Weights of a small mixture-of-experts language model, trained from scratch on English Wikipedia: vocabulary 7829, 1 pick a token.
Below are experts of layer 3 (counted from 0) of a mixture-of-experts language model. Rows are named router (the router's row for the expert), gate (a neuron's input weights, with its number), up (a neuron's input weights, with its number) and show model dimensions 0-159. Each number is 500 + 25 x the weight over its row's rms, rounded and kept within 0 to 999. Numbers have three digits each.
Before each expert's rows: "comes after" lists some tokens at least twice as common just before its tokens as in all text; "mostly gets" lists some tokens that are sent to it at least half of the time. This comes from a sample of Wikipedia text that the model never trained on. Tokens count by the router's weight.

# expert 13
comes after: " |", "–", ".", ",", ":", " ("
mostly gets: " 18", " 17", " 11", " 15", " 13", " 16"
router:491501540486494469512523513520532524539570466485496491500509481506501512499509451504506485512513506479510499480521520496496538458472512512495497457480494555502491496566501539442524535498479497527450516500476499469498455499453483485528566476495554506494538497503496502504462502484495555525510516482485496496496507493534495457478529461522488516493543488507480509472509519485516495495440532517455482483475523527483524475520479500484525477535511447468486482499509501530541500487487482
gate4:466521517479523492479509469509531507494543521543471494485473480524493514499496521486479452513473490509494517484471514498513475489495517496532532522510496509485488501511511495518507472529529506489514541518506557467522524514513515481458534506526504472507507474499546461530525497492553479476531488488500495533451448497513531482500514460563512506529535483457480539497515500482485512501468543446484517537470538501506494475540494489506524460545467463533517508440492491515502461510521454
up4:473506501488506493560529498474489462528471509464501453472502487461524497516507517524517527473478521502523484506525437515548519511507502540480519477499526497495506487515494489497526522495524517478487482479455475534471476453518533518537506457462528513496531499475496539524462527471479515531486515524501518521528567559504533470508498480502501461488484510489523442489462491491500501511539493517470497526515474527497461475477461537475501494526470513489489465497462465489497543525506484
gate5:482497490491459471487503521518536517469523515498495496479516479515505528482545515500518507471519502539527483496528525482446498517516512494514493512444459507481515517466567463464542551536464509470492546547532494535478534507489532506489499487520514497506478517452486537488491526517514507498489475548464482517522486437501524519477481491506516471457481537472496476460468563479527509485469481523538488487521485501493518508532515525529470502503506508489503502477486488513454499528484467
up5:494505509538486482523479529494488525476472485447563474506477450499524516504498512516510523481541520508531479477498533490491468497484483509513481481465509513458513470503521532429501517547520522518508462519494458530523495522512537534488517505495436446488466460495517522520470476515488502485437473511459487486496458476488467507520471485510526497481480520543526488477521522495530454499488519480523498538510526465505492494510466497537485518487495534511527509520524474533481524517474480

# expert 7
comes after: "\n", " S", ".", " s", " (", "S"
mostly gets: "|---|---|---|---", "|---|---|---|---|", "=", "|---|---|---|---|---|---|", "|---|---|---|---|---|", "|---|---|---|"
router:470513524506525470473504529524507502488537532485449523520483545494485511520490518510466536495526487481495497499503507466469512487568505492505483507541505507486480521513526502457505501502510500522444432478489525486523503480514453497479510494507514483538479465490462489497520485490516506469531489468521493508541528464488491509470512536503500514477511467526545530485573507478489496480514537555487515510514515500446554538504530506476492485493517477509503530475451502460498441467494502
gate4:501488492475476482503509474463500486543519472535515512492540431494478474493516502490505456466506526508498533472508534513480494452467515497494481480533482527503475459480504526489511504486475526505505482509516490551520478436485508521514502501527511528503481445477475491489518459526506526547521488468492480503470529478489467521441481486513515513455477489492496537494528531465498479493535486507439506540515545441479470540484479558510492500527476509498488504502486514505464467518495516
up4:523496516524501489500551510470477523522502524502491491491480502499502500461463571506474524521482512490467457546513530511476522552518502473509533497538529517516504531496517491535512498494536488474507509477458516486537526508504453499520425497513526518551454517488514532528519487502470510494455535542516514481504528524489490495492529507487495468526536472510526491526514483518531530536543499471509512484495489504563489481533479485518529525495492524523492518477488464502437538512491518
gate5:519522512510511486507484498501500476479524499487470496514552537513504454485506471495564568497490496505514529489472505512516547515517476481489499518514536492452523502460485481438574510495497503440485531472474465510511521486529479532488522513497490499483539492507497500524480505498510471476515563487496480489487503472535485493475508481498509516525461463482492487538489472495489540482494518526486516521485471470454473561476481501496505524470500490476502523451523505526496509487560459
up5:505462503507483545507505531456516470554504531493507513436541538478448483505478496487526515478465502529506509428510493497515505507479532474497493531535543475442516519516482476499533495530469519509492515527490461487518544529505507486509478481511494538497511528523500501486474489502483467470520515509462508482540474500545477491473479508534508526561495505459485506492509500530553493522527503457540486513509494472516491475479473446507480473491466514494491534543514490513483485486491482

# expert 5
comes after: "\n", " 1", "\n ", ")", " 2", " 3"
mostly gets: "|", "–", "-", "°", " •", "Personal"
router:474487527514525507511547488532520479461501514533491515533502508520483516548466498511448530514524488511535514473534469455471476505515518527472455512477563506486545490539479531499485470459520491469504511518490474501482466486435489483541538504518510489494500505481480509536495500454491490493476499489511510525504515520485512507486508449538496475535526493494493493505501531511502472527487531483508516483481522503450473463547497483505522486480489468494474490454445524477542467555498526
gate5:481504495530524477466485514515470457468532493511504534491456492523498431503495527452489525518448535483513488499512499484480465484520490527506461496489496441480533517486495474533509501502536486498504476493504506500482496528502488490496516482496475436489500519484504492480500525518503516471512549470538522546493529460484493447457546507533493507451562495486477524490491504507497467492457499532470477494494477548469478529485510481480485524471493489487466530493524508442484528519463504
up5:479506502520544524554496431496491572522503531468453459445521474489509500493532517554497487482541505502483469466468461564460518493497501489510517477514511513523496489491491504506459478486476501519470544508508521503510501510470488490497509512462480512518514498504530523492508475505462486467516494501481523468530464528508505468519471487453511535471491484521481543517533488507512524469498558485495507504513495509522502491516477519513458494505522510492478539520525458460484551474489475
gate6:498519501511490491542467481505498495477495467470431507507508501468493501505495531504522522527498478485454530490524489509496507458464488459496523486486485510474528453503547500494470517555509520483470468534447511500497472481489491487493529504529488516492501474526512508509464471484508513500528480542462523512451535501438516510481514507467477505484514515493505545536519477509523493505489480507514487528459522458445493493486486512479496455479526531444449487500483490530536447515460463
up6:563478514543519485537511521483440541540510485482514518498486486482522510513553479469515498473553579495442459477464497501490490471503525485502447530483509545498513471497506528490481448522468497491524502458491510466498514461475486505504532492482498488487474477471539482504528509499476435511504458518494468501473484520534514481494529470505487486489474505513545500538492514514490511497495483479513501445494491525485475488469485467489496527496474484496504506494513467487485505513539527

# expert 6
comes after: " to", ",", " and", " was", " he", " He"
mostly gets: " as", " with", " up", " when", " where", " including"
router:490520477492484499462522555460511525553493457504447499562472511497482531493494446490498490453504522456495520495530511465488527489477545513490482493484520508462517518509476497510496545430466498528477504464500501511501507489493469489520504474486489464502511489467493494473508528494526521507461520464470494547505529470501530504534510471517482513491529503468541487450475467512517474525468492472522471534524485545502532535504531470488490492507506474527459530470486472491516481501478486
gate6:493502472474490477520478491490553470513490525519517472441503486495500492431509485543458507499505495522534469474515483469476474505513509476483505525473527501461468440488504489518497518459515463499458479523497503498501497511485493477513485491485506521473538491493525496500483497521539521481568502450487503505475473510506462472500532471565499489496498503527468465500496491460494472556478524496526495532470543523483548548479487489463507476531512505507455527520477513504469535475501481
up6:521472483488466557486528515494507526522486472522499537480510504469493502502504514467453485498479509463504491486516497516559494523556503484470480522539478465486478526528504507467485496526520491513476537496481476516524478459516510563494486507550524504470456487518512523512445506465477511502539550512449535524459492535522451462468491502506484496518551527525461491512503487506527520491513505501518489509506521539513516469490480481487486500436526483514521499493503487460520530503475466
gate7:533544502512536474503505467491529508524505509520491500478437462525497518510524509561474535506514528496504501508482495444498540509486509485521515545555482547522484480475495477524486491519482494502509517486514449484489542525496528480462472473478513515471494443493504518533490520530526515507502535481502495496531483510493444531504497477518496498490496498452541481486516472462504551476521484510463498511489454535499503523499492503461479488524481466540505477485474561480501520535450505
up7:499504508508509499530481514517533498454463515481488533493499474506485482558505493504535508492505504516523480500508475563486492544464467474499532520483479513533503482519512469513489488543489500492530501472536551458511480486473495495500478481532497514536524498444450485497499494480484502516487460482520533497513516529537493473485502485543554497470470466486463539532475507509541507489531450516495512492540532474499485535483510505476523554485462478548507499493479450488530527450493515

# expert 11
comes after: "|", " C", " P", "-", " |", "C"
mostly gets: " Species", " Died", " Candidate", " Phylum", " Position", " Title"
router:493506489537505519495518529510521492499574473523492529508473508496510493532525511456501519535524506534480504524491510469492529506502493494500476474503525525477495548558484486474516506523488462513487516495517509451507487497521483473502534511528490441501512468471454523506436486504459478489487499520513489525545538513540512468486537489496498467490488472529507515496487517438513496573499510530485470481492481469442486495504505530490450494490477494491506498442470456499532475504525505
gate9:473536506477471513501509530521520472526499533522482516490491472496496499548521449472484512490462517490507516504493502480509488505463502496503529513496505553459488495513470502495536537540474529486503532489490528547511518491489502504498429518539460489502513492505618485528491461484544492487484516490480461524510509460523506512490467515503528502467508515428480488497523480483466478483485489510551491484483513473471505487489491478484488519519529477518490516514494490473506564527497492
up9:536480496425515519480513479524457504501472484540482520515529497484538498493525477491463505424498471470515531500470472481528501499507496511504499553462496496486481532498513508446498499497508484494494516522484501497531515536531523535523504534478519512487529511487535511451529497486520464506481503486480534533555502496482482509531421456513509555516531530533459474473514498494503526504475479474505510504515525479507498546468498458500471469508496471509467503467492539505491493483495484
gate10:526513498518498550504493528502523493500511478523512466493534524528497453478526523480506503434496498483504463522437509506580485501490497515482481515538548477478492489487497487465481490482503516504457457521451507492487474539519499555506504516543504499465510501465525521475498497510484483515482534458513508494473555476458507406455511467513542527517532490554506494510488498489497485480491484501462527508477530489521491502479485501512487479489527524516509511482503506523523502500488520
up10:509507471542543496485487480508537525510520502545490487505486492524523534512492517528528489479538465508508501470502467497489522492497514486499484479479524458531446499474531502512508495482511521463452481516470466482506517545509517476500537570495490508523466495497493472465499513483519492507495491433550494493488483492481531489472471474499548474486516521500509525474558492498486502478512494485494448539523471558526453522477489471491484436508498470501529503474508526520483554484477510

# expert 10
comes after: " of", " in", " to", " for", " with", ","
mostly gets: " the", " The", " a", "The", " his", " that"
router:525551557455481531474520518535493479502525507506511516524507485516508528507521504498442517501514511491440551508502509485468527504522536525503491494471534489515536466503481478476511524468543489515484482489475480498516493505486477468499505467463550508502542504501472542549481559436513503495500525477485507468529490514502522495486513505519492532479511491494531484491525471496537469550484508517529523518491546497505515532518454466477488499485495480455450500469483454479534497504493484
gate10:506510518480505506498497516516534512543501461478488519503470489502479505503533495551507511497460479528462485499505484493491534504497451512506480497522497507479490497498482495524497527487512503551481503440522480535519510517500512546524533474504508510513492478472518478515496519450479468516472498529531491500468480531553512482537452450459479534539534541479473531479494475483456549461473510539453494478514486478526516486481504468499518543493525458473511457508517475446503493527519458
up10:489506537495551516489505516512472505501473498511465514521534533479533513463461462456490540520500479472508535515505519505502475523492557529516500504489518511515523487502527491518533500507505493470495518530513529423526546479452479475528489538483492489489503527497525507505475491525512502510497453440475519535500486498445472541438541494499498429494463489475498507539523517490460498506533487513495534512504510487494503519467469536481484481526513511526492544487507527523529523499498510
gate11:508515469432514517445511521477523483481543504499512493462505503506481520483524511498467488514525478485491501483427508502479546491485520477506555476466496520530518471511484561509435507511495461489489517480512513510495489499494519513519502473513505500477494512477499488503448462492531509496495474486480473557495482481518529519497498505509469533542529489500512467453452450474533501472472485491485451491507478517490481506493548473501512489531444521530496518548489492455484480485481494
up11:503465518560512503535512509459482509511462474513515562572471461498512544511508496505535514517508527506482507490534477511507451510499523534515489536490490500483437528531503485485508531511496478467491527529529478463511499494491506524501508516484541535480496495518519493485536496498456457500497501496519518440517505511522489477489494482502529432464457545500516513531551536512490482514526455483504506513510531517518516505490486492487512478496530462478486490482478491547495496519544538

# expert 1
comes after: " |", "\"", ")", " /", " Albums", "a"
mostly gets: " (", " \"", "(", " [", " '", "—"
router:517500571532476487524529536508503470491541479495503510551511521500471467533532466512480496518517477455547527503527499473496510489520460512533506526498486527490541502484500485520556520477541493453459469487549514536477499482488513478534517478478537465465516485514471466529481538472552487482495541463463516499509504504495516493502479438535469487490508528475535486507486466464503498482461531516502490506526487492476514473512498486475523515529524478502483471487509481489525486492505536
gate4:530501441510504477481443499527511502466521528558511487472542527507493522498514462501501459495485466484480526459522457502542518486512510510515528515493532528492525509530490490454550432483542513485491493532500471499480503495527480453521465504516480499508546491516466488500481530516487532520452479522520488508527504474487494537504508516461484467474522464488505483509477499534526508500509490454452525501540500481498525504532559519484538482527532509525491478517521486490478500495535497
up4:429507526512503492487543510503479495532502496487498525533471484504505468513511536526528534508523535497468446498476535504489479474517482468539463448476470484497468464458509522543480502502453515514533518485515517468495509535476518531511527539455492491483491530492507515510497489499497489490513493518516495447492521520524523495515541502516489479508493500506520505488497518464464477501527506553469492532499529512511498451557441513497452529530465502514501522475443510534509510501489541
gate5:510501515475490509482473530535514460494492499530532477508478460468481524519468467575507529483497534505496520483510526492482516540467501463481510540502500493476530527452547503509504488474439514451523494476477449487505497494487494481494476505503464511495482493552470491492560479522473534503479514531451461520531478472495503503474527491452519488476496514527530516532478519475507459481508495468511489451495520459504514556518477467454482501522502500512512487512511503512487502473533496
up5:526484509479544461514499496478470483488522500485479536500518495498512511455533495446508516509545524475505506475543487528502479520512508472475525447468534521510543439506482518513492542494556517517474544485486521523516504514509462548492514466526466475438486544483477487495456510508544524463498528518522520491518533497468516456518498499524440487514486505505503498476521502521494479516510513524481511481500543525503510499484495522541519523509544541484501517520521500484495462521462480